Experts of a small language model.
Size: width 320, vocabulary 21315, 52.9M parameters.
Experts: 40 experts in each of 14 layers, 64 SwiGLU neurons an expert.
Training: a variant of Muon for the experts, 298M tokens.
Below are experts of layer 7 (counted from 0) of a mixture-of-experts language model. Rows are named gate (a neuron's input weights, with its number), up (a neuron's input weights, with its number) and show model dimensions 160-319. Each number is 128 + 24 x the weight over its row's rms, rounded and kept within 0 to 255.
Before each expert's rows: a language model's description of what the expert responds to. This comes from a sample of Wikipedia text that the model never trained on.

# expert 3
Name-initial syllables. First or middle syllables of capitalized proper names, often non-English, like Le, Me, Man, Bar in Sume, Sole, Tejas.
gate0 [ 87 130 100 144 120 132  88  84 126 170 120  89 129  90 123 129 117 125 195 100 131 141 146 132 152 115 116 125 121 114 155 161 164 121 110 106 128 145 142  81 110 169 151  83  95 115 146 157 130 176 143 132 111 143 110 157 139 130 139 138 133 100 148 108 107 107 120 155 107 101 136 172 108 155  73 107 155 130 146 139 112 170 140 130 134 159 113 125 128 157 148 114 117 112 104 153  78 108 132 151 134 138 133 130 164 148 110 111 110 132 120  85 132 138 135 119 150 108 136 141 157 146 118 137 155 145 110 130  82 151 124  93 165 152 139 129 108 133 176 134 132 193 135 123 106 119 145 112 140 146  86 106 174 171 106 163 158 116 139 149]
up0 [141 124 170 166 116 178 159  90 130  82 135 159 149 122 129 115 152 126 141  99 146 115 160 114 143 164 119 120 144 102 162  94 112 136 118 110  78 122 104 182  89 156 130 154 104  93 130 115 114 155 127 119 148 126 112 112 123  97 114 162 127 150  99 123 141 122 151  97 155 136 154 133 128 147 166 107 109 122 120  84 121 126 145 102 110 107 102 145  97 124 140 123  99 116 131  94 138 129 129 144 132  97 165 126 165 135 120 134 153  71 176 103  85 108 158 117 119 154 101 108  76 106 126 121 158 114 130 112 180 159 119 164 128 125 141 149 143 132 109 156 129 136 167 150  85 132 104 111 121 127 120 146  80 136 151 150 169 138 113  91]

# expert 9
Digits in numbers. Number tokens in tables, dates, scores, measurements and times, as in 2.01 m, from 1972, 3:12, and 43.03%.
gate2 [149 157 141 103  93 128 136 108 171 149  82  94 165 121 145 123 147 148  99 148  95 156 142 154 138 130 127 114 127 114 120  90 155 133 106 128 122 166  99 130 116 169 152 114 132 177 113 110 114 102 134 100 129 118 157 132 155 166 101 103 172 124 147 131 127 122 139 140 136  97 134 109 156 123 129 107 102 106 146 175 117 187 141 131 106 155 111 109 163 151 157 106 131 122 130  97 112 161 203 173 109 137  88 167 136 153 127 114 138 117  72 138 136 118 176 166  94 144 114 115 192 164 145 142 131 137 126 129 123 119 117 119 141 103 171 150 151 147  59 133  86 148 104 130 120  85 136 108 125 109 146 133 123 111 120 134 160 167 158 151]
up2 [127 106 125 162  88 131 147 134 107  55 173  97 134 127 137 149 132 115 149 141 133 167 169 159 131  82 182  76 180 133 112 101 169 116 163 149 166  85 138 168 131 102 145 137 142 169 143 102 130 151 141 107 130 156 169 154 112 102 104 107 114 120 122 136 112 158 114 147 173 103 180  82 144 134  96 116 108 124  79 122 111 120 115  84 121 143 111 155 169  80 110 106 142 123 140 128 115 103 158 117 131 133 145 148 148 154 128 118 101  84  90 178 115 126 164 108 119 136 133  95 146 122 100 119 130 100 124 156 138 145 127 133 131 114 144 110 113 121 132  90  96 135 155 127 134 161 140 145 126 132 145 161 116 139 159 132 165 125 129 120]

# expert 16
Word-initial fragments. Opening pieces of words, mostly capital letters and prefixes like re, un, pre, St, plus pieces after them, e.g. re-per-toire.
gate0 [148 180 136  72 151  93 169 126 111 131 144 118  59 133 171 165  89 115 144 146  81 118 122 138 114 143 125 153 116 138 148 122 121 113 148 145 128 109 143  86 136 112 150 120 137 126 122 161 128 117 122 129 170 123 188 142 137 131 139  97 132  99 158 119 129 134 133 143 115 128 104 168 145 108  90 100  90 118 119 130  93 141 144  80  96 137 156 125 121 146 156 121 143 177 141 156 114  87 113  66 139 121 132 101 164 145 127 162 143 107  88 121 110 129 137 146 144 121 161 159  75 115 130 116 147 130 108 155 129 102 138 135 111 102 103 157 132 158 200 100 129 157 121 107 149 105 126 112 120 148 125 113 142 118 120  66 108 162 111 143]
up0 [112 119  96 154 106 147 108 172  92 152 180 133 112 143  79 100 128  62 129 129 147 132 133 138 113 146  79 101  91 130 125 134 186  97 129 115 142 111 120 134  89 116 129 160 129  77 141 113 152 139 113 117 167  79  99 134 151 167 141 137 120 112 122 127 164 141 113 147 159  99 113 114 162  95 141 130 172 130  94 148 128 142 128 120 136  94  98 128 103 133 114 119 148 109 102 129 122 128 154 141 140 151 129 107 138 119 116 118 126 112 139 150 169 140 176 117 136 160 146 123  88 130 124 142 107 165  59 135  99 106 127 131 137 128 144  82 120 104 105 147 136 110 128 173 102 134 132 116 139 112 157 110 107 112 119 143 165 123  50 122]

# expert 20
Table cell separators. Pipe separators between cells of tables full of numbers and scores, plus semicolons in number lists and markdown table rules.
gate0 [138 159 113  68 129  80 102 133 131 140 137 168 125 129 143 110  89 138 139  97 134 108 132 113 150 143 131 112 135 115 136 122 146 113 118 115 113 153 142 100  98 139 133 155 140 107 152 153 112 100 100 150 101  87 106 113  92 142 157 132 127 110 110  64 172 150 111 130 112 109 111 152 135 113 201 129 127 143 162 120 119 172 169 103 157 117 171 164 149 102 134 157 141 135 113 125 146 108 109 105 129 128 129  97 121 124 166 124 139 109 147 131  96  99  92 119 133 116 101 141 146 137 123 112 148 108 108  94 120 144 154 126  74 131 167 139 160 144 177 159 135 128 108 142 118 138 128 111 120 164  96 114  96 136 138 111 133 139 134 133]
up0 [127 143 102  90 140  89 128 156 116 137 134 154 147  67 167 147 110 145  94 109 143  79 138  89 152 146  88 136 118 122 149 160 143 126 136 115 134 119 109 114  71 154 145 198 126  92 114 127 104 110 138 145 101 110 109 132 115 130 134  86 148  83 144  68 144 120  96 108 132  98  88 174 157  88 152 131 106 144 179 144 136 150 171  98 168 138 123 134 119 131 155  97 130 191 112 140 114  94 134 108 157 112 115  88 102 146 171 125 101 116 128 152 124 112 114 171 113 137 116 110 168 122 123 134 119 103 153 143 133 142 178 127 154 135 117 121 143 132 104 152 137 127 114 127 128  86 147 121 115 136  71 134 110 114 143 142 169 139 159 143]

# expert 17
Mid-word pieces, also. The piece "or" inside words, as in Razorback and Monorail, plus alternate-name phrases such as also spelled and also Romanized, and closing parentheses.
gate0 [136 101 134 117  92 116  80 127 160 130  88 143  93 148 110  96 102  88 126 133 178 125 163 103 144 119 131 136  89 183 130 111 106 157  95 170 139 127 134 153 112 148 168 131  88 139 143 127 115 165 146 114 138 137 126 127 170 140 149 145 168 150 124 154 166 137 123 104 111  70 145 133 163 134 142 103 172  90 145 147  88 113 107 124 135 100 122 133  84 120 138 124 136 114 123 138 119 146 147 104 107 133 174 161 122 125 119  85 126  97 173 144 151 149 128 126 119 115 156 145 127 167 133 157  98 129 145 150 111 147 149 114 105 103 104  86 195 135 124 127 107 113 112  90 106  98 127 162 174 124 166 116 129 139 131 143 141 135 111 133]
up0 [139 108 143 157 120 103  92 115  86 128 133 117 150 136 142 101 158  85 121 104 145 144 124 154 166  98 133 127 118 125 106 152 132 121 135 136 183  97  97 129 113 102 150 167  89 107 147 111 107 112 142 166 139 176 107 106 138 135  91 119 131 155 157 116 142 143 130 142 132 139  97 135 127 114  80 106 123 134 149 161 123 122 120 135 127 140 111 131 129 117 147 152  98 201 131 112 102 171  94 134  68 119 149 134 147 126 122 107 110 116 126 158 115 105 169 146 132 110 128 154 111 184 125 142  97 136 128 130 153 116 127 159 142 110 124 119 174 132 119 156 144  93 151  87 142 140 148 127 132 150 106 139 139 123 121 141 119 132 159 154]

# expert 14
Numbers and foreign name pieces. Numbers in table cells and match reports (31, 64'), and inner letters of foreign names and place names, such as Pet(r)ucci, Val(er)iano, Camp(er)down.
gate2 [156 129 123 139 136 147  86  86 128 159 112 110 109 109 114 103 118 126  91 145 147 125 163 154 100 138 146  91  95 127 186 143 145 107 107 119  76 139 140 135 151 120 138  98 140 148 130 104 102 145 127 136 131 108 129  89 131 107 110 141 156 121 130 128 103 160  91 153  90 133 144 161 109 131 119 107 113  79 137 146  78 180 138 153 116  75 140 202 138 117 155  69 149 149 149 123 145 119 136 145 145  94 137 124 116 109  85 151 110 150 118 178  82 152 122  99 147 123 155 126 127 160 135 114 137  96 143 149 116 155 127 144 133 114 130 113 131 111 162 143 143 177 158 113 123 163 137 132 140 122 119 111 141 150 136 151 146 180 143  99]
up2 [ 89 117 169 176 124 106 120  96 107 131 138 139 106 153 126 117 124 107  86 151 123  81 165 159 126 122 131 113  94  87 107 107 175 113 120 104 116 102  84 135 113 104 149 111 107 118 130 110 108 165 149 155 126 122  99 116  80 111  91 135 133 113 143 144 117  95 101 127  86  66 153 164 138  95 161 130 162 117 149 120 158 148 152 114 121 100 147 144 139 139 122 145 181 102 131 104 143 151  89 117 142 163 154 172 111 113 151 111 172 137 118 129 117 154  94 144 138 102 171 145 150 144 145 130 166 107 116 129 131 122 159 134  82 153 161 109 156 114 139 133 105 180 175 107 136 140 148 139 172 127 140 158 137 147 100 142 140 123 135 113]

# expert 4
Mid-word lowercase pieces. Lowercase word-piece fragments inside common English words, often stems before suffixes, e.g. vol-unt-ariness, Desc-rib-ing, incompat-ible.
gate0 [173 143  52 123 125  98 115 174 141 134 104 129 141 156 103 153 138 137  92 141 114 126 153 176 101 142 154 105 115 128 135  83 108 152 143 105  97 156 139 123 119  69 117 111 100 124 148 156 145 168 151  85 101 115 134  76 120  96 118 121  92 173 137 138 151 150 157 170 135 127 127 163 120 131  75 125 157 138 134 142 136 156  81 135 131 139 119  92 154 153 118 139  91 124 114 137 149 118 115 136 126  90 134 134  86 130 128 154 117  87 122 137 128 148 159 101 133 109 116 132 154 121 132 165 120 129 149 128  90 192 143 119 134 146 111 112 118 123 156 114 144 140  88 116 126 147 130 150 154 149 137 126 178 113 137 102 132 106 131  91]
up0 [129 151 184 111 147  81 129  74 113 151 133 182  92 120 119 110 113 160 124 163 111 110 147  98 127 127 142 122  88 117 117  85 142 124 120  99 102 106 129 111 117 148 119  91  93 155 123 135 141 113 161 144 127 116 137 109 136 106 141 126 154  84 154  73  78 101 136 124  90 111 173 143 133  97 150 164  94 117 132 127 108 114 121 166 100 133 100 141 119 103 133 140 139 148 159 170 105 112 162 103 143 124 136 145 149 151 126 127 110 107 149 146 166 113 134 151 116 124 119 140 124 135 155 138  85 110 126 113 122  69 192 125  81 103 172 145 111 131 148 118  90 130 130 160 131 106  90 137 142 134 116  94 125  93 148 123 126 158 159 141]

# expert 5
Name-ending word pieces. Final or middle pieces of personal and place names, plus common first names, as in Isab-elle, Paul-ine, Det-roit, -ley, John, George.
gate0 [133 174 167  92  96 150 122  83 155 161  95 164  91 161 105 169 139 151 105 191 125 199 133  99 141 124 117 109 107 112 126 126 135 138 146 135 142 150 154 155 162 130 129 143 116 125 137 119 144 134 175 181 152 168 155 131 145 149  86 146 153 114 157 132 148 114 150 132 166 120 140 165 153 124 126 129 115 156 136 169 161 119 134 127 138 138  93 111 116 160 112 144 125 150 156 130 142 135 162 105 158  96 103 148  72 104 104 172 125 144 137 112 133 118 126 110 140 165  92 140 126  99 117 165  84 136 129 144 165 140 122 155 102  83 150 123  92 145  76 106 160 103 136 135 125 100 102 133 105 121 140 137 137 108 109 151 135  80 153 149]
up0 [148 106 169 110 166 144 135 140 128 135 115 172 118 159 160 133 131 140 129 106 150 114 124 167 124 109  98 152 129 106 146 146 153 150 111 139 132 137 120 129 128 134  94 133 138 150 134 125  82 114  91 109 137 154 125 148 148 148 129 106 128 101 128 101 100  86  53 126 104 132 150 151 125 101  80 156 149 133 124 121 104 103 100 152  98 125  98 107 150 162 126 144 125 100 157 103 158 136 116 109 124 129 142 161 158 121  84 105 148 127 137 127 114 104  83 140 105 138 134 117 116  84 106  95 107  87 150 126 155 147 105 123 130 131  89 131 172 141 122 148  94  77  89 167 163 117  92 157 114 106 118 155 116 149 148 125 108 124 102 121]

# expert 7
Sports result verbs. Action verbs and following prepositions in sports and career narratives, such as send, won, scored, took, including, acquired.
gate2 [144 174 143 120 106 173 118 170 129 118 148 129 114 164  83 105 140 147 162 136 134 130 138 156 134 122 145 186 140  81 133 105 162 130  82  95 125 104 160  88 105 107 132 169 125 119 175 146 116 130 130 156 129 111 120 114 149 106 120  94 109 100 139  92 116 168 136 153 130 121 122 151 132 116 105 105 129 128 100 183 137 150  76 180 145 125 171 157 119 110 126 128 133 134 134 153 159  88  61 147 162 118 134  86 121 127 121 153 114 158 120 154 106 127 153 112  93 137 152 142 117 133 119 132  79 140 137 165 119 148 109 102 131 131 112 153 106 137 133  88 137 129 148 163 156 159 108 112 117 133 137 133 112  99 153  99 187 120 145 117]
up2 [ 97 117 109 146 108 127 142 122 133 147 114 135 136  94 142 144 122 139 139 143 124 144 144 126 123 141  90 148  68 172 136 138 118 159 164 123 144 100 127 134 159 141 162  99 123 184 143 107 114 140 143  79 159 118  96 149  96 127 161 176 103 153 118 172 155 118 106 104 171 138 131 108 138 179 127 152  93 104 142 125 106 105 107 112  76 130  91 115 104 129 122  86 123 135 133 106 119 169 131 146 144 143  90 134 150 109 162 127 151 127 138 159 134 112 101 145 138 146 163  97 128 101 133 146 114 140 160 163 175 122 124 140 112 114 143 127 159 101 152 170 148 119 141 133  94 161 164 133 122 119 109 139 141  89 141 138  76 112 108 136]

# expert 2
Coordinators in titles and credits. Conjunctions, "of", commas, colons and table pipes inside titles, award names and album or film credits, such as Romeo and Juliet, "Label:".
gate0 [134 152 116 158 118  85 131 122  81 128 112 130 167 109 127 144  86 128 117 139 119 149 151 131 110 107 118 176 169 115 146 155 140 124 113 149 140 131  88 104 107 112  94 110 101 108 104 139 113 129 148 141  84 179 124  71  94 113 151 172 101 135 175 135 134 134 135 139 114 129 116  93  79 127 174  44 147 126 149 140 153 153 167 111 110 119 137 112 139 132 135 167  66 175 150 135 124 155 120 140 111 154 142 136 119 154 158 144 137  87 136 134 138 127 113 109 135 117 111  91 146 146 133 106 114 120 141 190 112 122 181 156 110 117 104 106 155 124 180 110 167  75 113  93 126 150 111  97 124 112 138 115 137 143 105  85 108 103 120 156]
up0 [131 140 122 109  80 162 133 101 151 129 123 150 139 130 151  83 203 101 122  91 163  95 103 119 180 111 158 128 123 129 111 110 114  81  73  99 147 129 160 139 144 156 146 139 105 110 160 136 143 148 125  97 143 142 113 187 150 103 114 117 135  88  83 129 135 120  97  87  93 106 129 125 202 107  85 164 111 146 103 117 139 115 131 125 139 132 119 115 102 120 127  49 143 120  79 101 167 120 104 127 114 114 144 136 144 167 120 103 139 120 165 129 126 124 130 139 178 142 151 146 110 142  73 144 127 126 117 112 139 126  98 100 131 128 131 141 137 144  90 159  98 159 135 140 138  67 146 144 111 137 135 164 118 116 137 141 170 139 109 103]

# expert 33
Prepositions and conjunctions. Prepositions and "and" linking phrases in running prose, such as of, to, from, between, and near, as in "next to" and "rest of".
gate2 [149 167 120 149 104 124 128 140 128 144 127 139 113 168  95 139 113 177  73 173 123 136 127 139 123 152 127  92 120 137 146 155 127  87 113 135 137  97 127 138  73 114 185 105  95 110 166 160 155 133 148 114  92 108 147 109 145 150 147 130 111 126 134  99  83 127 149  99  86 107  89  97  95 153 145 123 129 103 150  86 125 119 140 162 116 106 120 127 153 114  98 120 157 179 146 157 150 129 140 113 128 169  76 154 108 123 114 205  75 132 121 104 110 127 139 129 134 133  92 128 127 128 117 142  89 127 149  91 159  67 132 137 144 107 118  79 146 136  71  40 123 159 129 121 152 136 128 126 113 111 130 127 121 156 180 131 144 115 126 141]
up2 [115 125 173 136 157 144 108 150 120 139 118 112 136 122 113 111 122  99 191 137 104  77 114 147 148 137 133 166 106 103 137  96 134 141  97 129 109 140 115 132 165 175  87 156 128 121 146 116 119  73 135 118 155 119 140 119 134 118 136 114 112 141 156 129 119 133 106  95 178 144  84 121 132 128 116 142 136 150 125 135 120 144 107 144 132 158 131 140  96 148 169 150 100 108 158 131 114 102  87 126  98 120 107 114 137  79 138 105 182 132 111 120 129 154 115 153 132 128 137 143 114 139 145 146 125 160 105 151 119 150 143 113 115  95 145 152 159  93 142 165 125 103 165 147  54 122  93 118 147 110 130 180 140 117 104 134 178 141 120 162]

# expert 22
Commas and articles. Commas ending a clause or phrase and articles after prepositions in running prose, such as "introduced, and", "in the world", "of a".
gate2 [114 132 108 120 118  89 106 136 198 128  68 129 151 162 121 149 136 100  99 106 105 130 138 134 168 135  90 125 173 131 139 156 117 104 100 109 132 104 145  84 143 142 130 175 174 134 150 142 156 130 124 106 111 123 125 153 106 125  99 144  95 116 138 147 144 135 111 186  90 127 141 123 161 117 105 140 111 167 146 149 133 126 110 151 168 116 152 100 128 166 128 126 170 117 148 172 169 158 107 155 152 108 139 141 121 109 122 118 151 112  96 142 112 112 110  99  96 154 130 114 136 137 124 109 155 107 147 145 148 129 117 124 122  47 117 160  92 103 140 161 107 106 140 101 106  83  97 126 132 128 110 137 115 140 152 189 139 121 167 119]
up2 [118 124 155 146 108 171 161 134  96  96 162 145  89 140 139  74 147 131 161 127 148 103 152 153 128 125 120 132  98 110 148 147 157 149 128 159 166 136 106 149 127 129 102 108  91 169 116  99 116 147 146 129 147 181  93 124 125 119 125 171 105 121 123 107 119 154 138  72 134 117 147 129  76 100 102 106 111 110 139 121 125 125 168 104 120 159 140  92 113 120 151 138 136 140 103 120 113  59  96 135 163 113 147  99 119 141 158 124 100 174 108 146 133 134 192 111 157 132 121 108 129 131 101 166 101 120  96 125 127  86 118  96 123 143 134 133 142 136 112 145 134 119  85 134 179 111 144 107 142 142  89 109 115 132 124 123 152 136  93 100]

# expert 30
Determiners and modifiers before names. "The", "this", "these" and modifiers like Former, North, South, historical, Outstanding, at the start of noun phrases, often in infobox fields.
gate0 [121 137 131 131 142 130 114  99 152 154 123 122  87 130  87 117 124 149 100  88 128 139 146 145  87 108 113 159 155 118 109 135  87 120 126 120  76  72 122 126 148 123 128 138 172 140 154 108 115 135  93 107 156 110 104 159 155 116 114 122 100  61 146 113 143 109 107 125 118  95 142 128 140  98 105 108 105  95 125 116 105 130 142 126 114 149 106 117  90 157 118 115  63 185 153 126 131 131  64 125 120 163 102 161 145 102 154 141 137 106  96 125 121 117 125 137  78 148 138 120 115 111 140 133 142 131 121 129 123 138 158 106  77  89 108 133  80 112 126 144 126 164 172 139 126 105 161  99 130 101 158  82 139 143 115 122 117  96 137 127]
up0 [160 149 128 107 126 153 145 139 116  81 108 144 128 131 111  85 110 178 106 118 141 138 126 132 117 139 123 126 129  88 147 141 130 133 177 137  81 125 139 128 157 140 130 109 148 137 138 134 100 145 118 156 116 129 119 138 137 128 140 142 113 109 148 148 153 169 117 128 119 114 103 117 124  93  79 136 133 150 164 146 109 168 122 154 111 146  81 118 110 134 132  97  82 208 154 130 125 177  58 137 158 150 119 141 134  79 115 152 138 136  97  87 122 129  94 146  97 159 167 133 150 114 136 116  93 115 166 136 138 116 121 121 107  80 123 115 157 105 160 136 130 196 117 170 145 139 156 102  76 145 126  76 144 147  96 110 132 127 115 144]

# expert 11
Core function words. Prepositions and copulas following a subject or comma in ordinary prose, such as in, of, was, is, for, with.
gate2 [127 111 170  91 121 154 101 144  64 135 165 121 132 137 176 110  73 127 121 135 158 133 186 125 148 153  97 113 135 112  99 127 161 138 137 119 124 130  86 152 136 105 179 133 157 162 111 129 136  95 143 106  83 145 135 155 127 112 107 147 123 104 116 146 109 133 114 115 106 131  92 141 104 122 144  99 103 117 132 129 136  89 124 116 117 159 114 143 135 116 104 122 168 104 172 137 135 151 130  87 133 135 147 127 121 121 114 115 144 108 128 131 102 149 151 117 117 117  90 111 119 135 124  79  83 138 104 135 139 135 116  92 158 134 125 137 119 135 129 117 140 133 126 114 121 116 139 119 130 108 114 136 144 148 114 121 101 115 131  98]
up2 [127 134 152  86 113 143 136  84 125 154 152  93  94  97 136 157 128 128 126 122 112 156 135  84 160 119 128 110 137 124 116 127 129 113 104 151 144 134 107 137 108 145 128 103  98 126 130 129 146 114 118 142 136 137 169  92 115 113 105 135 116  85 166 121 154 112  96 120 136 121 115 122 105 167 141 175 117  77 107  91 139 120 144 166 122 109 130 127 103 127 101  91 123  98 137 123 142 116 139 140 179 137 148 162 137 144  95 167 140 129  97 125 126 154 150 135 152 101 126 152 176 149 112 116 121 136 101 146 165 165 121  86 125 117 174 110 133 163 149 131 148 123 127 126 123 138 143 147  94 118 161 106 156 159  82 102  76 132 123 116]